Weights of a small mixture-of-experts language model, trained from scratch on English Wikipedia.
Size: 12 layers, 64.4M parameters.
Experts: 128 experts in each of 6 layers, 32 SwiGLU neurons an expert, 4 picks a token.
Training: a variant of Adam for the experts, 299M tokens.
Below are experts of layer 5 (counted from 0) of a mixture-of-experts language model. Rows are named router (the router's row for the expert) and show model dimensions 160-239. Each number is 50 + 12 x the weight over its row's rms, rounded and kept within 0 to 99.
After each expert's rows: a language model's description of what the expert responds to. This comes from a sample of Wikipedia text that the model never trained on.

# expert 17
router:65 57 63 51 49 59 57 34 72 61 64 40 53 47 76 50 33 58 61 38 50 29 57 44 42 61 60 52 51 51 35 48 37 53 41 54 39 69 30 70 41 56 31 60 55 34 54 52 69 40 57 27 45 45 64 45 24 57 54 57 56 36 56 45 51 49 69 65 64 64 54 32 30 61 50 28 35 40 38 72
Month names in dates

# expert 24
router:63 46 54 63 51 55 76 51 60 65 80 39 57 51 85 49 33 36 46 22 29 43 58 43 46 65 54 41 53 55 61 36 32 53 49 52 36 56 39 85 38 62 35 49 60 39 51 46 60 36 62 18 57 30 57 48 36 45 66 45 40 50 55 29 51 41 55 60 45 70 35 45 48 47 52 21 44 37 50 67
Day and year starts

# expert 60
router:57 54 63 51 46 71 60 56 62 46 53 25 40 56 99 40 27 53 51 40 47 43 53 41 46 57 47 59 74 52 47 56 46 74 42 54 43 59 35 77 48 71 29 67 44 51 49 53 77 33 63 37 51 46 69 34 45 46 52 73 43 51 62 39 57 37 49 39 54 74 41 49 52 65 51 39 48 41 48 55
Scores and table digits

# expert 61
router:80 68 53 50 52 66 70 48 71 60 66 42 51 48 64 43 43 49 47 37 27 26 45 40 47 59 62 41 56 54 40 54 49 67 47 59 45 66 32 64 41 57 38 62 52 48 61 51 74 41 58 38 68 41 68 45 35 47 59 59 48 53 60 35 53 49 63 47 53 63 36 40 43 50 40 33 40 44 57 63
Year digits in ranges

# expert 4
router:54 60 66 63 42 60 54 57 66 57 58 40 53 29 59 40 32 30 69 31 51 43 51 32 34 49 49 53 74 37 42 38 49 58 47 46 35 83 45 72 46 68 32 52 51 47 45 57 59 43 63 38 59 36 54 43 44 43 64 50 43 42 54 38 46 37 60 77 63 80 56 38 30 78 53 41 42 40 40 53
Inner digits in tables

# expert 2
router:64 66 76 68 57 73 68 43 64 46 73 52 56 43 58 57 45 43 41 44 41 34 31 38 40 65 63 49 69 37 54 27 43 49 56 74 34 69 28 68 51 56 38 53 39 50 42 60 55 37 81 37 66 41 60 50 28 41 60 49 46 48 52 47 37 42 46 66 63 73 52 42 23 57 46 33 32 31 39 71
Country and place names

# expert 11
router:58 63 62 61 51 53 55 38 52 61 58 45 46 41 74 52 19 45 39 36 32 37 55 44 40 67 60 37 68 46 51 39 36 59 45 49 51 79 41 76 61 59 33 53 53 38 62 52 54 35 64 36 45 37 64 47 31 43 58 60 29 30 62 45 34 46 54 76 51 56 53 41 41 59 46 24 34 35 43 60
According, foreign bytes

# expert 9
router:80 53 58 46 68 75 64 51 73 60 55 52 48 39 54 50 39 43 51 34 40 33 41 30 48 56 69 45 45 47 53 56 50 50 37 59 38 58 46 71 59 56 38 63 39 51 70 66 72 52 54 42 70 49 52 39 45 48 65 65 42 51 66 47 52 33 62 60 55 69 34 48 40 56 29 40 41 37 67 68
Year and number digits

# expert 34
router:61 44 67 65 53 57 71 50 74 52 52 50 34 45 65 39 49 33 54 57 39 37 46 43 27 61 51 49 81 62 53 42 43 65 55 57 38 65 45 61 34 64 38 59 38 46 48 56 65 47 46 29 52 27 50 49 37 41 63 68 41 44 53 38 57 42 59 56 58 66 59 41 45 67 44 40 44 33 48 69
Table cell separators

# expert 45
router:59 69 41 49 59 42 62 58 59 58 57 49 62 45 63 43 53 40 57 35 43 24 44 39 48 52 59 44 62 49 48 32 33 48 48 67 45 66 44 72 38 82 42 64 61 47 53 44 67 27 55 29 69 35 56 37 27 40 57 48 47 40 64 23 48 59 59 77 50 71 37 43 43 56 28 42 57 30 53 63
Table cells, demonstratives

# expert 32
router:62 59 62 58 60 69 52 35 52 67 75 33 55 42 73 32 43 49 57 43 35 40 56 35 45 69 64 56 60 42 42 43 33 61 50 62 47 72 35 73 51 66 32 59 45 35 62 44 63 34 68 42 62 42 62 54 42 38 51 62 34 53 49 35 42 55 52 63 52 70 49 42 44 64 31 46 41 38 42 69
Foreign name first pieces

# expert 41
router:59 66 53 51 52 56 61 52 65 49 51 38 47 58 65 52 40 42 34 37 38 31 53 39 44 65 63 55 59 56 59 46 39 51 46 48 36 53 44 70 42 75 43 51 47 36 40 43 77 30 65 45 53 41 57 27 16 51 78 50 32 53 61 36 58 49 52 63 61 61 33 32 48 52 47 45 50 30 48 64
Table cell separators

# expert 37
router:62 63 62 64 56 55 57 37 60 60 80 32 57 45 77 51 34 40 43 33 34 32 55 43 47 60 51 54 61 56 46 47 35 57 44 45 35 58 42 72 36 61 41 50 49 45 48 48 57 26 77 27 43 50 63 30 43 32 58 72 29 37 65 28 41 39 65 53 68 75 51 54 46 47 43 47 38 32 48 65
Given names and name pieces

# expert 14
router:76 51 66 56 52 58 58 60 56 56 68 46 52 46 72 26 49 40 48 40 34 28 51 37 52 56 63 49 53 42 44 39 36 58 52 51 38 78 44 78 36 55 36 59 42 34 59 54 61 45 63 41 44 49 65 34 39 41 63 49 38 45 50 38 33 34 69 49 47 61 30 31 45 50 50 36 40 21 49 71
Sentence-start subjects, line ends

# expert 38
router:57 64 59 59 38 70 70 42 77 56 64 38 34 52 72 41 37 46 42 46 43 47 48 40 34 67 45 40 55 55 53 35 31 67 56 51 39 60 46 79 43 64 32 49 55 39 52 57 58 32 59 38 65 28 60 51 19 51 51 56 39 43 82 42 65 47 63 47 65 48 40 40 39 48 44 31 53 29 57 57
Plural noun endings

# expert 31
router:49 59 46 44 56 62 49 58 59 58 60 40 55 40 81 48 45 47 47 47 27 22 60 46 47 74 59 43 58 58 66 48 43 58 39 62 37 61 47 71 51 57 33 74 40 59 56 52 75 37 68 37 79 40 59 26 41 55 74 64 39 44 49 33 54 44 62 58 59 74 34 43 36 53 30 44 60 43 50 72
Commas in scores and lists

# expert 12
router:50 66 66 42 50 48 67 58 57 66 60 41 43 40 50 36 26 46 49 34 43 50 68 39 42 59 75 49 60 56 46 33 50 52 37 49 36 54 26 58 46 59 35 63 52 38 56 39 55 59 59 33 68 45 73 36 44 30 57 53 37 33 73 49 45 30 56 46 47 48 40 38 33 64 44 32 36 43 60 77
Counts and quantities

# expert 1
router:54 47 53 54 42 65 64 54 58 65 74 31 55 53 72 40 28 35 56 45 34 36 37 45 28 59 53 38 56 49 44 28 34 64 47 67 43 61 52 70 50 49 49 58 51 48 67 41 70 39 60 38 51 49 59 41 37 36 61 44 31 42 59 45 42 45 63 53 54 63 47 50 37 72 57 27 49 40 60 56
Adverbs and modal verbs

# expert 53
router:68 68 62 58 58 49 50 50 67 59 77 49 48 32 77 51 37 38 43 50 23 38 56 34 44 54 65 55 59 46 50 51 28 61 47 50 34 51 41 73 45 60 48 55 65 59 60 61 67 44 69 44 49 40 52 40 41 48 55 56 40 35 69 40 42 46 48 61 63 64 50 44 38 45 46 40 48 52 41 61
Biography names and fields

# expert 13
router:73 68 63 67 46 56 55 57 70 68 65 31 45 45 64 47 31 45 59 23 49 38 44 13 38 68 61 52 68 45 40 46 46 57 45 57 39 73 47 73 50 76 24 70 50 56 44 53 50 43 68 45 61 23 49 30 38 49 51 60 39 29 46 30 50 39 60 66 50 58 37 46 36 64 37 28 45 36 54 70
Capital letters in abbreviations

# expert 0
router:73 61 54 59 53 59 58 49 77 50 61 47 54 42 62 43 47 39 59 45 33 21 46 31 44 58 64 35 56 58 49 39 35 47 62 54 45 72 36 67 47 70 20 61 55 50 54 55 75 37 56 36 62 30 65 44 37 52 62 49 48 48 54 49 59 43 58 54 49 62 41 41 49 66 41 43 44 47 39 70
Year digits

# expert 49
router:68 62 62 51 55 49 74 50 74 57 62 47 46 57 60 34 44 41 59 43 27 25 43 37 41 60 55 51 67 49 45 42 45 62 59 60 36 68 39 68 51 78 29 58 66 38 55 60 59 36 77 23 45 38 55 57 38 46 61 53 46 51 56 39 66 48 59 62 68 64 41 31 52 58 52 43 46 21 46 71
Copulas and table separators

# expert 62
router:57 59 57 58 74 60 68 57 54 51 63 40 43 39 54 59 31 41 68 25 46 42 52 38 35 58 62 38 58 50 49 43 48 56 60 70 31 69 39 61 41 57 43 55 58 41 45 52 73 40 58 19 52 46 62 41 34 36 60 48 42 46 58 39 50 50 62 49 57 67 48 27 49 75 34 34 50 40 55 67
Articles and determiners

# expert 36
router:65 56 51 69 64 58 59 56 60 54 51 32 50 49 66 40 50 34 46 24 53 44 40 41 39 64 61 44 63 59 55 44 52 66 47 49 33 63 43 67 49 63 45 47 49 43 66 50 56 43 79 39 54 36 43 44 38 43 54 50 37 46 52 34 50 42 55 61 54 60 44 33 39 51 44 27 44 32 55 47
Line-ending breaks

# expert 5
router:54 73 77 59 60 55 60 62 55 67 68 35 44 46 77 45 30 32 55 33 33 28 43 41 44 51 59 37 75 53 58 38 32 48 45 46 28 60 41 82 33 59 32 60 56 39 54 52 51 55 59 28 66 40 70 36 30 52 56 60 37 27 63 48 46 43 54 65 57 62 42 34 45 57 51 31 51 34 44 62
Leading number digits

# expert 23
router:60 62 71 63 57 86 55 49 54 57 61 31 43 34 59 29 49 63 62 40 34 43 56 49 46 55 51 51 58 37 39 33 47 70 49 49 42 60 54 59 37 59 21 60 49 61 59 41 46 42 57 37 66 50 51 38 27 38 56 51 27 46 56 36 41 52 64 54 60 53 38 29 44 56 44 34 53 14 44 64
Sentence and heading ends

# expert 19
router:72 67 60 63 52 59 62 57 50 52 62 60 37 36 73 40 39 34 64 50 23 29 60 39 43 53 67 45 55 53 50 28 42 51 45 55 47 64 49 74 42 51 27 54 54 53 59 43 58 52 68 32 58 46 53 44 39 54 63 49 51 42 52 32 44 52 52 53 50 74 33 38 59 56 44 39 45 41 40 64
Surname endings

# expert 39
router:67 54 62 41 65 53 61 49 54 65 69 45 47 37 73 52 46 50 50 38 44 37 54 27 42 66 58 36 59 49 51 45 52 52 47 64 45 60 41 68 45 51 31 69 37 48 55 27 55 46 53 40 56 48 62 46 43 49 63 54 30 34 42 33 66 35 54 67 49 66 43 35 39 47 45 43 36 34 57 57
Clause-ending commas

# expert 48
router:65 53 61 62 55 74 72 61 64 50 65 47 37 59 58 48 34 32 56 47 35 29 52 45 35 55 57 51 57 43 51 36 46 79 58 56 29 57 32 67 44 51 38 67 58 43 60 36 74 35 55 48 58 46 69 34 39 44 51 64 36 38 58 40 43 46 61 58 40 55 42 29 51 79 51 39 39 40 48 71
Ordinals and pronoun objects

# expert 6
router:64 68 64 60 51 67 65 59 59 47 69 37 56 36 67 47 29 38 49 45 27 37 56 35 40 57 57 45 54 44 46 40 38 57 47 54 41 57 27 76 39 47 29 76 50 45 68 48 66 49 69 34 63 40 64 42 40 53 67 53 37 51 69 43 48 39 57 63 56 79 32 46 40 49 54 28 48 30 46 54
Leading number digits